{"num_hidden_layers": 13, "hidden_size": 384, "n_experts": 32, "experts_per_token": 2, "d_expert": 160, "d_shared_expert": 0, "hidden_act": "mish", "moe_layers": [2, 3, 4, 5, 6, 7, 8, 9, 10, 11, 12], "router_score": "sigmoid", "normalize_top_k": false, "routed_scale": 1.0, "balance_loss": 0.00746, "balance_bias": false, "init_std_router": 0.0266, "lr_router": 0.000419, "vocab_size": 37559, "norm": "rmsnorm", "norm_eps": 1e-05, "tie_word_embeddings": false, "optimizer": "muon_variant", "learning_rate": 0.00851, "beta1": 0.95, "batch_tokens": [32768, 65536, 131072], "max_seq_len": 512, "train_tokens": 368200000, "max_steps": 5282, "dataset": "wikipedia_en"}
Below are experts of layer 2 (counted from 0) of a mixture-of-experts language model. Rows are named router (the router's row for the expert), down (a neuron's output weights, with its number) and show model dimensions 0-191. Each number is 50 + 10 x the weight over its row's rms, rounded and kept within 0 to 99.
Before each expert's rows: a language model's description of what the expert responds to. This comes from a sample of Wikipedia text that the model never trained on.

# expert 1
What it handles: Movement and career verbs. Verbs of moving or starting after a subject pronoun, such as moved, joined, returned, went, began, plus mid-word pieces of foreign names.
router:49 46 65 46 56 24 41 45 53 33 34 49 56 69 41 32 38 55 62 51 66 37 60 57 61 45 48 56 52 47 56 56 43 42 68 58 55 57 71 73 44 61 60 50 34 46 48 45 53 59 39 59 75 43 43 46 47 45 59 60 73 52 50 39 49 43 53 37 43 53 41 55 46 56 56 62 41 39 37 45 51 54 42 59 36 50 40 63 58 48 41 45 45 48 37 53 49 57 44 51 56 63 65 36 35 43 59 37 60 49 51 58 57 44 55 44 36 60 54 42 46 56 63 46 45 37 64 46 63 54 70 56 72 41 59 50 40 55 53 54 40 55 61 47 62 53 50 50 57 41 42 42 36 50 38 37 44 62 39 48 54 58 40 34 49 40 60 53 45 47 65 34 35 44 59 50 47 32 45 56 69 51 60 38 59 42 58 57 47 52 40 55
down1:54 35 61 50 36 43 52 43 59 47 49 51 49 44 48 57 67 55 33 33 54 43 51 46 45 36 44 46 58 61 50 66 43 64 52 64 39 59 56 49 71 57 49 55 55 46 60 45 56 51 38 50 55 47 44 50 53 60 58 45 67 50 31 51 48 56 41 59 60 73 56 52 38 61 57 44 43 46 55 54 53 42 61 42 47 44 48 49 46 47 41 47 46 50 65 55 60 74 46 55 72 62 47 51 47 42 38 40 46 56 47 39 51 51 40 42 55 45 88 56 40 57 69 15 48 51 51 51 37 43 44 58 23 45 53 35 58 50 49 54 50 39 53 23 44 63 53 57 57 40 66 40 36 52 55 60 49 36 40 37 46 57 52 28 51 33 38 37 54 51 54 50 40 54 34 41 63 63 44 39 60 39 49 55 54 48 85 43 57 41 53 50
down2:48 52 38 41 46 55 38 45 24 42 43 54 56 59 56 48 56 55 41 68 42 49 35 47 64 42 61 63 35 49 61 36 49 48 53 50 58 42 40 54 38 43 53 48 42 51 58 46 53 45 46 39 33 67 62 43 42 56 50 43 56 64 38 62 49 65 50 43 29 34 53 67 52 63 61 45 61 46 43 40 43 51 44 36 54 65 67 62 61 50 38 31 60 71 65 51 43 61 65 42 57 58 41 59 51 60 55 34 63 45 57 50 50 45 69 71 27 31 55 57 41 62 47 51 56 64 56 47 45 63 59 58 56 35 37 43 34 45 57 58 46 48 37 59 54 41 37 29 44 45 62 47 57 49 59 62 54 41 46 47 62 35 60 55 52 32 46 49 53 37 44 58 41 57 26 46 47 59 61 69 42 52 47 48 59 47 50 44 37 49 49 42
down3:38 54 38 51 58 49 34 54 46 53 54 47 50 74 31 63 50 51 39 56 35 64 54 36 55 49 44 48 37 45 48 34 53 68 57 31 49 47 32 35 36 42 47 49 48 54 49 51 52 40 64 44 39 50 66 55 61 49 54 54 61 44 55 51 35 50 52 59 53 51 48 53 44 36 50 45 46 48 39 63 58 48 23 44 36 34 71 39 51 54 50 54 45 57 56 57 54 33 65 55 29 57 30 35 42 28 45 45 52 41 65 52 51 47 38 34 46 47 35 56 64 31 34 44 47 42 34 42 52 45 26 38 37 44 49 53 41 56 47 49 48 30 53 68 62 28 42 60 55 45 44 56 31 52 33 44 47 31 61 59 32 53 52 56 31 52 44 56 43 39 55 43 39 41 63 51 45 53 43 46 56 53 58 50 52 63 40 49 44 51 68 58
down4:46 62 55 62 50 44 40 50 40 40 51 48 52 46 62 60 42 52 56 47 59 33 59 37 39 56 45 49 56 63 54 49 42 45 51 75 51 57 56 50 53 54 44 60 37 49 76 55 51 47 39 42 54 36 43 57 40 47 53 52 43 54 55 49 52 59 58 45 57 54 42 47 31 49 44 29 64 35 47 56 71 42 58 42 54 41 42 44 34 49 62 59 58 45 69 44 59 55 43 60 55 44 69 67 42 34 53 35 45 38 46 54 41 66 42 66 62 52 50 50 56 53 31 57 43 59 63 45 54 32 57 54 54 58 37 52 32 60 40 57 64 47 54 52 56 40 61 60 45 46 49 29 37 50 41 46 52 56 41 68 40 47 59 49 54 60 58 71 55 49 59 35 40 64 57 60 52 41 49 58 46 24 41 61 55 50 41 53 61 71 66 37
down5:41 35 56 46 77 65 45 39 43 51 65 50 39 48 48 50 48 40 60 48 52 63 47 55 58 53 44 39 49 53 43 60 51 40 52 55 52 41 32 56 52 48 37 46 43 42 44 39 61 50 66 49 66 52 55 56 58 85 54 49 73 58 47 39 52 51 46 49 47 53 61 62 45 35 54 33 59 46 49 66 64 33 37 44 46 64 37 51 67 56 49 54 67 36 41 64 51 42 44 61 34 72 56 41 45 52 28 52 32 55 46 46 52 41 47 62 46 44 55 49 40 59 57 42 57 51 45 35 43 59 58 48 51 46 63 38 57 55 50 49 47 44 30 49 43 49 50 62 46 68 45 48 53 37 31 39 73 58 57 80 39 51 48 48 51 58 27 49 32 41 33 59 59 36 42 48 63 59 39 56 50 46 56 63 49 47 59 42 63 56 44 52
down6:66 45 36 53 56 44 81 70 56 56 56 52 57 45 40 34 43 47 55 42 54 65 56 45 38 44 60 63 51 44 56 38 40 29 49 47 40 46 56 61 49 45 53 58 43 37 51 76 22 53 38 54 53 45 58 22 42 62 51 50 51 62 50 59 42 45 52 53 53 58 53 56 46 51 32 54 53 49 36 42 77 71 61 53 42 51 63 42 56 58 64 41 44 49 38 37 53 20 54 51 53 36 47 59 64 57 43 51 58 46 48 42 65 51 51 48 40 39 46 50 43 64 68 47 40 60 50 33 58 48 47 51 42 50 54 32 60 43 52 53 66 44 30 48 43 56 61 45 49 54 50 50 55 49 37 40 58 44 21 66 56 36 50 33 57 58 50 57 69 55 39 44 69 45 45 52 42 60 51 49 33 56 41 69 51 47 56 41 40 48 64 44
down7:34 51 40 69 54 29 50 56 37 43 55 36 56 40 56 42 55 60 53 62 42 46 60 53 56 50 50 54 56 56 30 35 33 42 60 32 58 34 55 48 53 72 51 44 55 52 29 44 60 40 70 30 38 49 43 36 56 53 51 51 31 53 29 47 57 48 44 46 59 74 48 50 62 42 57 52 54 29 48 44 72 49 76 59 78 56 50 58 40 57 51 57 45 53 51 49 52 57 53 59 60 44 30 63 43 58 55 47 51 58 56 45 48 48 56 37 65 48 69 36 44 50 58 45 57 71 40 62 27 53 48 33 51 54 50 60 32 54 36 54 50 54 60 37 42 58 36 51 52 50 49 52 35 44 49 57 54 49 59 62 67 50 46 71 63 45 39 45 41 53 49 67 21 52 42 53 56 52 48 34 37 44 63 55 59 47 58 53 37 37 53 55
down8:49 44 58 48 73 62 60 73 55 57 66 44 48 71 47 45 55 28 57 49 72 40 37 38 60 51 50 51 47 64 40 57 52 58 48 53 45 46 43 59 43 40 54 43 59 60 50 38 44 48 61 38 49 48 43 45 45 57 48 63 45 46 49 49 59 65 60 32 42 52 61 58 53 56 31 39 56 39 64 40 55 50 58 40 28 56 50 44 74 44 35 47 43 39 45 60 36 50 44 36 54 55 61 45 57 29 53 51 59 51 44 55 29 45 60 39 61 38 52 43 47 37 54 24 58 48 56 54 54 46 56 35 42 44 45 35 45 56 53 54 64 56 64 41 51 55 44 55 36 32 52 37 46 60 37 35 40 48 63 57 80 58 43 51 53 41 53 40 46 47 44 44 58 44 43 51 44 34 45 46 56 64 58 37 36 48 58 43 42 40 45 52
down9:63 58 51 51 44 44 34 49 40 27 43 38 54 53 45 51 44 59 57 49 38 35 62 59 46 63 60 51 45 50 61 47 39 73 52 58 55 44 53 55 56 85 57 57 50 42 34 44 23 48 33 43 66 44 30 42 60 32 68 53 60 49 49 48 55 61 41 44 56 59 43 48 46 59 40 37 72 42 44 42 45 48 57 42 20 57 69 52 52 67 46 56 55 58 51 59 41 45 55 53 43 68 45 34 76 65 42 47 54 69 58 53 61 53 61 55 64 67 71 57 59 45 51 38 44 52 54 52 45 67 41 42 53 68 55 43 50 58 60 52 41 46 51 35 55 54 48 45 62 43 54 66 52 45 67 34 56 41 47 62 57 51 54 56 45 44 47 51 53 48 42 50 45 55 50 56 28 44 68 46 43 53 57 43 59 51 39 44 45 52 42 45
down10:63 64 58 44 57 42 61 71 36 58 47 42 51 43 41 31 48 40 49 52 47 35 60 57 54 51 38 41 62 52 65 55 57 58 51 51 46 38 49 72 38 56 55 44 50 53 65 47 29 55 49 51 45 67 50 48 41 66 51 43 51 44 37 66 45 61 31 39 44 68 43 43 49 41 33 43 64 55 43 41 63 56 55 51 65 47 59 50 37 65 60 41 52 43 51 63 46 51 54 43 55 71 40 51 43 50 55 51 43 38 49 37 66 53 45 39 54 39 44 60 51 44 35 41 54 57 48 53 56 57 54 32 47 53 43 38 46 39 47 53 66 68 69 54 38 51 68 56 34 53 44 52 44 41 51 66 42 43 41 36 52 40 44 42 40 50 43 51 60 48 68 47 47 38 47 37 80 44 58 50 45 56 73 35 71 59 42 53 37 64 51 58
down11:51 61 40 47 31 36 57 48 38 48 48 41 43 50 47 59 73 65 39 64 47 46 78 55 60 40 56 53 44 39 49 40 53 51 53 56 53 42 47 52 51 36 53 38 59 44 51 52 55 55 60 59 47 52 61 66 55 44 45 50 65 49 38 49 49 53 63 28 57 55 60 50 49 42 49 39 67 62 55 55 39 43 39 17 52 52 53 27 66 51 36 44 39 59 34 56 49 49 42 68 64 69 55 64 37 48 29 43 55 52 54 64 53 59 53 37 42 65 44 48 58 37 40 58 38 55 48 39 44 50 43 47 71 39 53 39 59 44 62 57 35 46 57 56 48 56 46 35 46 47 52 56 40 46 50 57 45 55 61 41 45 51 47 42 57 47 47 51 56 62 52 52 39 59 59 33 38 52 40 54 62 45 46 40 30 57 62 36 50 65 47 59
down12:47 57 55 44 43 33 40 39 60 43 56 34 61 45 69 53 40 39 48 52 43 47 41 55 45 47 62 51 36 62 53 52 62 49 27 49 41 62 64 55 54 61 68 31 43 49 42 38 55 45 62 47 56 59 55 62 36 38 54 46 42 45 52 41 61 54 45 50 37 62 63 59 49 42 61 51 53 67 74 48 55 54 42 57 51 48 29 49 39 47 53 65 54 49 48 54 78 39 45 67 52 32 50 61 73 48 31 49 44 30 29 49 54 61 51 41 56 61 61 36 63 48 52 42 54 38 49 64 27 47 40 44 59 65 36 44 42 43 44 43 49 42 35 41 37 67 51 50 59 50 39 34 50 48 61 47 47 64 44 47 53 62 56 56 58 55 55 46 51 41 49 50 43 23 65 63 56 58 65 50 41 35 43 46 26 46 68 64 55 50 42 57
down13:58 57 56 58 49 46 49 42 41 57 56 38 55 42 54 72 48 69 61 55 59 51 68 53 56 48 53 31 42 51 51 38 50 53 46 62 54 40 42 58 50 54 48 41 73 36 67 47 37 53 48 46 45 67 64 48 46 55 56 61 37 45 59 53 58 41 49 33 47 57 37 54 40 39 47 51 52 63 56 46 40 57 50 46 62 54 26 47 47 54 28 44 47 61 71 54 33 63 41 38 35 58 56 34 54 41 40 37 63 45 46 45 43 50 40 43 54 65 49 45 54 54 43 58 62 60 44 44 31 52 51 41 55 53 61 62 41 42 53 57 53 32 45 57 54 53 50 57 50 26 58 56 56 43 55 47 44 34 49 46 74 41 44 62 59 45 41 73 57 64 46 61 39 75 57 47 48 34 58 66 51 28 58 47 47 41 43 48 46 55 54 61
down14:53 41 73 41 46 67 48 62 49 55 26 38 55 45 64 50 52 54 62 58 47 53 66 75 44 47 57 50 56 41 46 41 35 59 54 66 50 43 64 39 58 41 39 31 58 56 42 61 60 46 46 45 46 42 61 31 54 56 57 41 21 44 57 45 60 34 27 45 69 39 41 60 46 69 49 65 48 40 45 45 29 52 53 33 46 40 43 78 30 53 52 39 50 48 39 32 47 63 44 50 54 56 56 69 49 47 49 53 62 38 46 67 69 37 52 52 50 53 57 39 43 36 43 53 45 35 52 57 37 50 58 43 42 51 53 35 37 61 68 46 63 44 39 47 38 57 39 43 49 39 42 44 60 50 51 55 54 55 42 40 39 44 30 40 51 52 59 47 36 62 57 43 37 54 43 46 37 56 42 41 52 56 37 59 52 37 58 33 43 52 43 54
down15:33 49 29 55 38 46 39 36 64 56 36 48 27 44 42 49 39 54 43 47 55 46 38 40 25 56 56 44 55 61 56 57 52 52 43 48 40 54 46 62 37 42 37 42 58 38 55 39 68 47 36 55 51 58 43 36 59 57 54 42 68 48 47 56 42 44 58 39 44 36 50 59 41 53 51 67 46 60 34 38 53 42 56 60 46 42 50 39 52 44 53 52 36 38 51 63 38 37 71 40 67 59 50 46 57 52 58 48 69 45 39 50 48 70 47 38 42 39 53 51 52 42 68 53 58 58 46 55 60 43 46 66 53 44 55 63 62 31 24 58 45 59 65 44 68 47 67 55 51 62 49 46 56 38 43 65 47 53 60 39 46 46 30 42 63 29 47 37 60 38 54 48 67 26 50 43 66 61 63 50 53 42 33 29 62 61 70 38 54 51 56 38
down16:51 29 62 49 46 55 57 40 30 61 62 54 52 57 54 49 69 46 53 72 49 50 80 52 51 40 46 50 50 44 49 34 49 32 62 54 50 49 49 46 34 44 48 54 36 48 41 44 40 37 44 47 56 39 58 37 63 50 43 43 48 60 54 34 43 47 53 62 64 40 31 67 51 58 57 77 55 49 69 48 52 62 73 67 46 43 52 53 29 50 62 80 44 57 61 58 51 41 64 47 28 46 53 52 45 43 44 35 56 42 63 48 45 64 34 45 40 49 54 44 49 36 56 73 50 44 43 56 51 58 58 69 56 43 55 53 61 41 53 50 31 44 53 46 53 66 41 63 63 55 55 32 52 59 52 56 49 67 51 55 51 46 53 45 49 51 55 36 62 54 57 46 50 58 34 38 67 48 72 54 43 61 59 46 64 61 55 59 58 55 65 47
down17:48 51 59 44 47 44 62 52 39 70 60 57 49 58 47 57 56 41 30 40 63 57 50 53 52 48 61 56 33 42 53 45 41 50 45 51 41 32 42 42 50 32 50 42 53 45 67 58 54 62 53 74 47 31 38 64 55 55 52 42 35 35 31 65 43 41 41 57 65 39 36 46 45 53 40 48 52 59 47 56 60 50 62 48 54 36 43 38 47 35 54 31 40 63 58 37 33 58 41 39 64 57 62 46 50 51 54 45 45 56 49 43 54 66 55 49 34 55 57 41 48 56 80 58 54 54 47 59 59 45 52 40 58 42 60 53 61 39 38 48 58 56 56 53 35 51 53 42 64 52 47 57 64 63 65 45 58 48 45 32 57 61 51 50 63 48 58 56 40 57 48 65 38 55 42 45 40 52 33 62 50 55 54 62 59 61 53 41 48 35 63 50
down18:33 45 63 42 49 52 55 33 55 55 60 50 50 42 63 35 59 68 55 60 71 66 43 45 31 60 45 48 46 60 23 57 54 40 51 56 47 45 57 50 48 27 47 37 55 49 41 51 47 30 52 54 51 60 56 57 51 47 36 43 46 40 53 40 71 57 45 49 69 39 48 37 40 46 45 63 53 61 54 51 41 60 44 47 48 57 53 52 57 44 37 44 49 37 57 41 46 65 35 53 71 47 55 70 49 47 68 57 54 56 53 32 47 52 58 40 67 50 47 59 49 50 59 51 45 49 52 52 36 48 50 48 43 45 69 44 47 50 56 56 45 52 59 43 40 44 43 63 55 53 36 44 44 50 62 46 55 50 55 50 63 35 37 53 56 54 52 33 40 40 53 34 60 54 50 51 38 64 60 53 53 70 22 48 57 46 54 48 59 54 42 52
down19:45 60 33 46 55 64 32 53 71 50 59 50 37 56 42 58 53 43 51 40 29 39 48 43 49 39 42 47 59 46 40 54 73 58 53 44 60 44 53 44 53 52 47 43 41 44 62 46 29 64 58 57 43 37 44 54 48 62 59 33 46 48 40 61 62 44 41 51 46 75 39 48 42 54 42 43 33 58 45 59 34 48 59 36 59 59 53 46 50 71 46 57 51 48 59 62 38 57 51 59 59 60 52 54 47 43 36 45 42 45 55 54 57 44 35 39 50 44 69 62 64 45 53 36 55 51 38 44 28 54 62 43 50 54 46 55 41 59 39 68 49 50 45 46 58 52 50 49 53 71 48 51 40 38 55 63 44 58 63 51 46 44 27 49 49 62 55 74 47 42 47 41 36 65 41 39 40 62 48 42 46 58 58 45 52 34 59 23 64 30 46 54
down20:42 25 53 43 40 76 67 42 52 53 53 47 48 40 59 48 73 55 37 48 55 49 33 52 55 41 38 67 61 59 46 35 51 64 37 47 57 45 66 54 51 56 65 37 46 54 51 38 59 53 61 36 55 41 65 46 36 37 43 71 42 49 77 37 72 52 47 79 39 56 40 60 46 35 36 47 57 43 40 29 40 45 42 43 56 40 44 54 40 37 50 54 60 40 53 34 51 55 64 48 53 37 55 42 48 55 52 39 48 50 53 42 51 35 55 67 46 34 52 53 45 64 47 66 47 65 40 49 52 42 53 51 48 56 48 60 53 44 40 64 55 59 63 50 47 41 43 50 58 49 48 58 43 60 58 56 44 36 49 67 42 59 52 51 63 52 56 68 47 46 55 51 50 42 47 52 41 55 21 58 42 50 66 52 43 57 39 55 71 61 39 57
down21:68 52 51 43 51 47 42 37 37 65 48 44 48 47 52 67 45 50 61 39 16 46 49 70 57 69 54 62 41 41 39 42 55 47 29 61 50 80 44 28 46 65 46 51 53 58 57 56 47 58 47 53 55 69 59 51 41 46 43 40 54 56 46 49 41 50 40 58 40 42 63 65 56 36 49 37 44 57 39 48 43 43 57 45 46 53 30 57 53 35 55 57 42 68 65 45 51 38 51 57 50 44 27 58 52 36 44 45 46 56 53 45 66 56 50 39 65 51 39 38 49 46 38 37 61 54 49 60 40 53 47 44 71 56 44 32 47 43 48 49 50 28 50 49 60 53 48 54 60 49 57 66 50 48 59 55 63 53 48 49 40 55 55 48 37 53 49 53 51 42 41 64 55 65 60 59 55 54 45 39 42 38 62 52 44 63 69 57 37 51 47 30
down22:56 45 39 72 53 54 62 54 42 40 66 56 37 41 40 52 43 58 28 50 39 52 62 59 44 42 44 61 54 60 38 43 43 47 38 44 43 65 53 60 40 40 47 52 47 43 39 66 34 65 46 64 61 37 70 55 53 70 67 50 45 67 62 56 47 41 61 49 48 45 46 47 51 41 39 60 55 41 53 47 34 57 40 41 58 40 39 53 47 53 61 69 34 62 38 42 43 26 43 50 49 51 43 49 70 69 55 43 58 36 62 63 39 33 53 52 58 50 49 51 65 42 47 50 36 60 40 49 60 44 47 46 47 48 45 47 54 48 49 33 65 64 53 61 66 66 49 58 47 49 41 48 48 32 36 70 53 31 51 45 60 18 63 53 36 60 60 57 60 52 75 55 51 49 49 51 52 46 47 51 62 59 57 57 43 77 56 68 26 45 59 46
down23:36 40 66 41 51 47 53 59 58 48 41 55 51 50 49 51 39 57 32 40 54 39 67 53 34 61 44 40 47 49 41 28 37 44 52 52 44 66 64 33 57 48 51 38 49 57 26 53 44 45 50 44 56 57 52 60 62 20 52 46 66 43 67 55 53 46 52 49 50 56 69 59 58 50 57 47 55 53 48 46 38 64 44 73 43 46 45 47 71 47 58 47 35 72 58 72 55 63 48 48 52 44 43 43 48 61 57 51 57 65 48 51 34 56 68 44 59 68 37 44 56 24 47 53 70 44 53 38 41 56 39 28 60 60 56 69 50 57 47 48 44 49 47 41 43 53 34 40 57 74 64 62 41 50 55 33 60 50 54 58 53 50 53 31 51 58 71 50 53 58 70 32 64 46 53 38 45 41 38 35 39 57 41 56 24 45 38 35 79 48 55 48
down24:41 46 55 52 55 47 41 54 48 49 43 66 52 57 40 44 36 45 38 64 53 43 47 47 41 53 50 49 41 49 28 41 39 51 40 37 53 48 53 45 50 44 52 55 52 56 39 51 58 44 45 47 47 40 52 51 40 60 42 60 53 35 44 57 34 47 65 45 57 50 53 30 45 54 68 61 50 51 47 59 49 43 48 59 59 45 55 46 47 33 52 66 72 60 50 15 59 81 46 62 58 42 48 58 43 48 63 37 28 58 40 62 52 61 49 35 57 64 57 53 47 47 62 61 38 53 30 49 47 57 59 44 70 46 56 33 55 65 47 45 49 53 58 31 46 45 44 55 46 39 25 52 38 56 33 51 41 58 22 52 44 46 51 59 64 64 46 59 30 50 66 39 59 48 52 56 48 39 54 63 53 61 69 49 53 35 65 48 48 62 37 46
down25:54 45 50 32 55 42 41 41 55 43 41 64 46 65 49 51 47 42 81 51 42 50 40 58 60 38 50 66 46 52 32 63 45 52 39 56 58 43 51 57 68 44 55 43 44 44 34 70 56 49 33 50 54 39 55 69 55 57 42 28 54 64 50 63 56 56 56 52 44 29 38 46 39 48 62 49 41 44 44 46 69 59 43 57 49 42 37 57 60 43 34 51 61 65 48 49 45 51 54 50 57 42 44 64 52 66 71 59 51 51 37 40 65 67 57 64 51 52 49 60 65 39 68 56 65 51 47 48 36 44 54 34 46 54 52 69 38 41 66 39 34 49 37 51 34 47 39 53 45 37 57 53 51 52 59 42 76 53 48 57 45 68 50 61 11 64 60 58 52 40 56 68 52 50 53 48 42 55 52 59 32 45 41 35 50 52 50 40 50 35 56 52
down26:66 68 59 50 58 56 52 51 62 50 58 57 54 55 46 37 45 54 54 27 37 45 57 59 49 62 43 53 64 33 57 39 49 40 64 38 58 47 29 53 55 49 61 47 62 44 46 42 47 61 52 48 41 55 41 55 53 69 42 47 57 48 47 64 28 49 57 45 38 41 49 42 62 69 46 43 43 36 74 45 45 63 40 51 40 65 57 48 40 53 54 49 42 70 50 44 51 46 45 34 55 60 57 37 61 47 45 63 53 72 58 47 40 45 45 48 48 52 55 46 53 74 39 54 61 47 45 55 34 41 43 30 39 41 54 64 39 59 55 46 59 59 50 50 50 62 64 50 40 47 54 74 41 36 35 29 54 46 59 31 37 48 52 59 37 61 77 48 48 66 55 47 28 42 69 61 33 49 51 48 34 42 54 50 52 39 36 62 58 41 38 31
down27:39 45 41 57 56 35 44 47 49 62 36 59 45 29 52 51 50 33 62 48 48 54 37 55 37 41 48 45 71 50 71 58 46 44 57 59 43 32 55 45 43 49 55 63 62 56 50 42 61 61 46 46 58 57 60 46 56 30 43 48 63 62 50 50 28 63 33 62 46 53 86 57 42 53 58 40 59 74 35 40 53 49 49 61 43 59 48 48 46 34 60 53 48 47 63 57 58 53 59 38 35 34 55 52 42 47 54 50 48 68 54 44 53 45 41 47 61 55 48 55 45 59 51 60 41 56 54 46 64 42 32 44 55 54 35 56 54 53 49 51 52 44 61 56 42 44 25 24 41 72 65 52 31 51 40 47 49 57 39 58 31 47 52 59 53 61 81 53 60 42 53 59 45 56 50 41 36 49 42 66 62 45 39 46 21 42 40 47 55 56 48 48
down28:61 70 25 47 41 51 44 55 49 44 52 41 40 60 69 73 52 59 46 54 50 44 47 43 45 38 45 63 44 38 50 41 55 56 58 64 56 65 48 47 42 48 45 48 46 56 39 49 60 63 72 67 33 69 34 42 59 40 39 64 43 46 54 59 53 60 55 58 52 45 51 28 45 39 41 34 59 53 52 44 55 69 41 38 39 60 42 64 54 55 53 53 55 44 45 64 56 43 68 49 42 51 60 46 49 60 52 72 53 44 43 42 35 40 48 25 50 61 45 45 55 54 47 54 40 68 63 34 57 61 39 54 37 47 36 42 37 57 56 38 53 63 30 59 59 44 53 67 32 41 46 43 56 54 36 49 47 60 52 36 52 42 50 75 53 29 69 42 35 65 53 44 51 53 50 57 61 62 51 38 55 49 48 61 56 40 51 61 49 46 57 58
down29:53 51 47 44 48 56 59 48 33 59 44 46 58 46 49 44 43 58 48 58 62 59 36 57 50 52 51 68 56 40 70 52 65 58 50 68 67 46 65 41 46 31 50 43 42 28 55 51 49 74 52 62 33 52 52 57 64 44 56 51 58 63 33 52 37 55 34 51 35 41 52 68 50 83 49 40 31 42 58 40 50 55 52 45 66 49 48 43 41 57 60 66 49 54 46 29 40 59 44 44 30 47 64 43 44 60 52 49 55 53 43 50 39 41 45 48 45 59 51 47 48 53 37 39 58 53 29 51 52 74 41 60 54 42 49 64 41 59 54 72 48 61 60 65 41 47 40 55 55 49 44 45 36 60 46 47 41 42 51 41 50 43 43 40 41 35 51 42 46 59 52 52 50 41 47 51 38 50 73 42 41 62 46 37 49 64 36 48 67 43 42 42
down30:40 62 54 37 38 54 36 67 32 47 60 43 50 54 48 46 40 46 57 69 52 55 57 61 72 65 44 44 42 44 38 47 36 56 51 42 51 46 53 46 53 56 45 57 42 54 50 48 60 47 52 48 61 35 44 68 40 59 38 36 64 65 50 49 48 48 72 59 31 57 37 45 30 56 60 61 43 40 51 50 63 41 57 48 43 44 54 49 45 49 51 61 61 57 53 49 56 50 46 58 46 52 43 45 54 47 39 55 56 44 39 52 60 65 52 55 46 28 31 38 54 45 44 58 50 58 71 49 42 34 29 56 58 53 46 56 49 42 57 42 63 57 63 56 43 40 54 62 60 43 45 50 44 55 55 26 59 71 64 25 46 58 44 51 47 61 49 64 57 30 42 28 48 65 54 56 41 18 52 53 52 53 68 36 44 50 54 47 50 52 47 48
down31:37 53 42 49 46 55 41 50 52 49 58 55 45 21 64 38 70 48 63 52 28 30 46 36 64 56 59 54 53 57 46 51 47 58 66 45 64 47 47 37 55 49 61 32 51 36 54 61 38 40 43 51 40 46 60 47 45 48 43 46 62 39 45 51 54 53 48 51 42 62 56 59 49 45 52 59 60 57 52 59 41 55 37 44 56 53 56 68 56 44 44 58 68 50 24 47 58 41 43 60 55 69 29 55 33 59 59 50 74 47 47 54 38 37 35 59 55 67 25 40 42 46 40 43 54 31 41 49 48 56 56 57 40 42 54 55 45 34 64 45 53 42 61 45 41 53 49 61 35 55 53 49 55 61 32 55 42 53 64 66 53 53 40 45 52 43 46 49 59 59 77 65 54 52 55 46 41 57 50 36 69 56 64 67 49 57 42 46 43 26 68 69
down32:52 42 28 55 53 45 52 42 44 48 47 43 46 63 41 28 49 35 44 43 61 44 58 64 55 52 51 47 31 49 47 54 39 45 48 35 50 58 44 38 56 52 56 56 49 59 32 60 45 49 36 64 52 25 34 38 44 56 54 44 52 42 41 50 58 38 46 56 46 39 42 55 52 49 56 60 39 51 49 37 42 72 67 39 53 51 48 50 48 49 57 39 48 66 69 55 51 45 50 71 75 42 40 54 55 51 58 48 67 36 59 42 56 25 63 57 52 55 52 50 58 59 58 48 41 50 57 34 50 34 58 41 62 67 55 60 29 37 45 44 60 67 49 50 32 29 52 39 55 57 44 54 45 66 55 53 60 36 47 54 54 40 43 55 51 36 51 66 72 49 45 51 36 39 53 64 52 52 33 45 58 49 49 38 38 33 41 37 66 61 69 60
down33:78 55 35 48 56 46 58 46 41 45 48 33 52 42 48 53 52 42 36 51 58 46 41 49 39 37 37 56 48 46 58 59 52 36 54 61 51 35 57 49 24 43 42 64 58 55 60 39 41 52 52 35 35 47 44 55 58 54 42 40 59 45 62 46 53 45 65 60 55 60 39 41 29 47 58 46 51 52 51 64 68 36 52 45 25 71 53 55 48 37 38 54 64 44 51 62 46 39 54 46 33 28 45 74 48 61 54 41 55 58 51 54 40 65 50 42 34 44 43 61 58 55 56 45 49 33 30 52 56 55 47 49 53 36 62 49 61 68 42 43 47 66 52 49 51 57 48 47 55 55 45 52 44 32 37 49 38 42 65 34 65 51 63 70 37 49 47 46 48 36 52 52 47 33 47 43 62 43 56 40 35 54 48 57 55 47 52 59 53 64 59 45
down34:67 39 33 51 53 46 49 61 47 54 36 56 71 38 43 40 38 51 27 40 47 31 57 47 41 46 42 36 56 68 44 40 51 48 57 59 54 51 69 45 56 61 37 44 52 48 69 36 60 57 41 53 40 50 47 50 32 49 63 65 60 37 44 40 71 61 74 47 47 56 53 39 50 43 49 47 50 43 45 29 55 33 51 58 32 41 47 54 50 66 58 57 56 48 39 51 46 45 47 58 70 77 36 50 67 42 24 45 48 56 43 48 51 62 38 44 57 57 44 47 34 58 51 45 55 61 49 76 39 58 44 47 47 68 31 45 47 46 52 47 51 50 39 47 53 58 60 53 38 38 63 40 49 42 61 40 62 36 48 61 51 68 68 40 53 59 46 35 57 55 55 50 36 55 54 59 52 41 52 34 57 44 51 65 44 54 45 59 39 33 42 45
down35:56 51 49 60 52 43 52 56 37 59 42 39 52 45 70 48 54 52 51 30 47 44 27 64 38 64 36 31 50 58 38 58 67 58 55 55 60 72 38 53 44 49 59 44 40 57 49 44 47 51 51 37 51 46 31 47 43 34 52 40 53 42 70 51 36 22 40 66 43 53 47 63 64 53 62 53 70 59 45 44 45 33 68 46 55 37 61 52 30 28 49 78 42 47 49 49 53 58 51 50 56 51 57 63 50 51 49 54 42 52 51 59 55 40 51 62 53 63 47 55 35 62 55 51 53 49 45 51 63 50 54 53 61 59 65 55 51 52 54 60 34 64 35 42 51 68 54 55 55 46 40 43 45 47 40 46 30 55 41 53 45 40 52 64 60 48 64 39 28 31 57 41 72 60 28 61 41 55 51 50 58 51 45 39 44 58 60 60 55 46 33 73
down36:55 62 59 59 35 64 60 54 41 32 52 53 42 34 38 50 51 48 52 57 53 56 54 33 54 40 59 28 29 53 59 37 19 60 46 58 43 51 65 52 51 60 53 53 55 54 37 48 66 63 56 41 57 51 48 50 67 37 64 56 55 56 60 60 51 56 63 48 57 51 55 61 62 62 45 39 48 48 51 47 69 50 58 31 56 53 39 49 36 47 50 63 50 28 43 52 35 38 64 56 45 39 56 42 56 51 52 59 53 58 44 46 54 47 57 49 55 56 40 39 36 38 34 60 59 32 51 72 28 43 43 35 41 62 61 43 67 47 54 68 56 39 55 35 40 54 55 58 53 51 70 48 60 44 42 64 56 34 43 66 55 44 41 62 61 70 39 69 42 43 27 46 51 57 48 50 74 46 53 46 36 43 57 55 30 41 39 41 47 37 44 56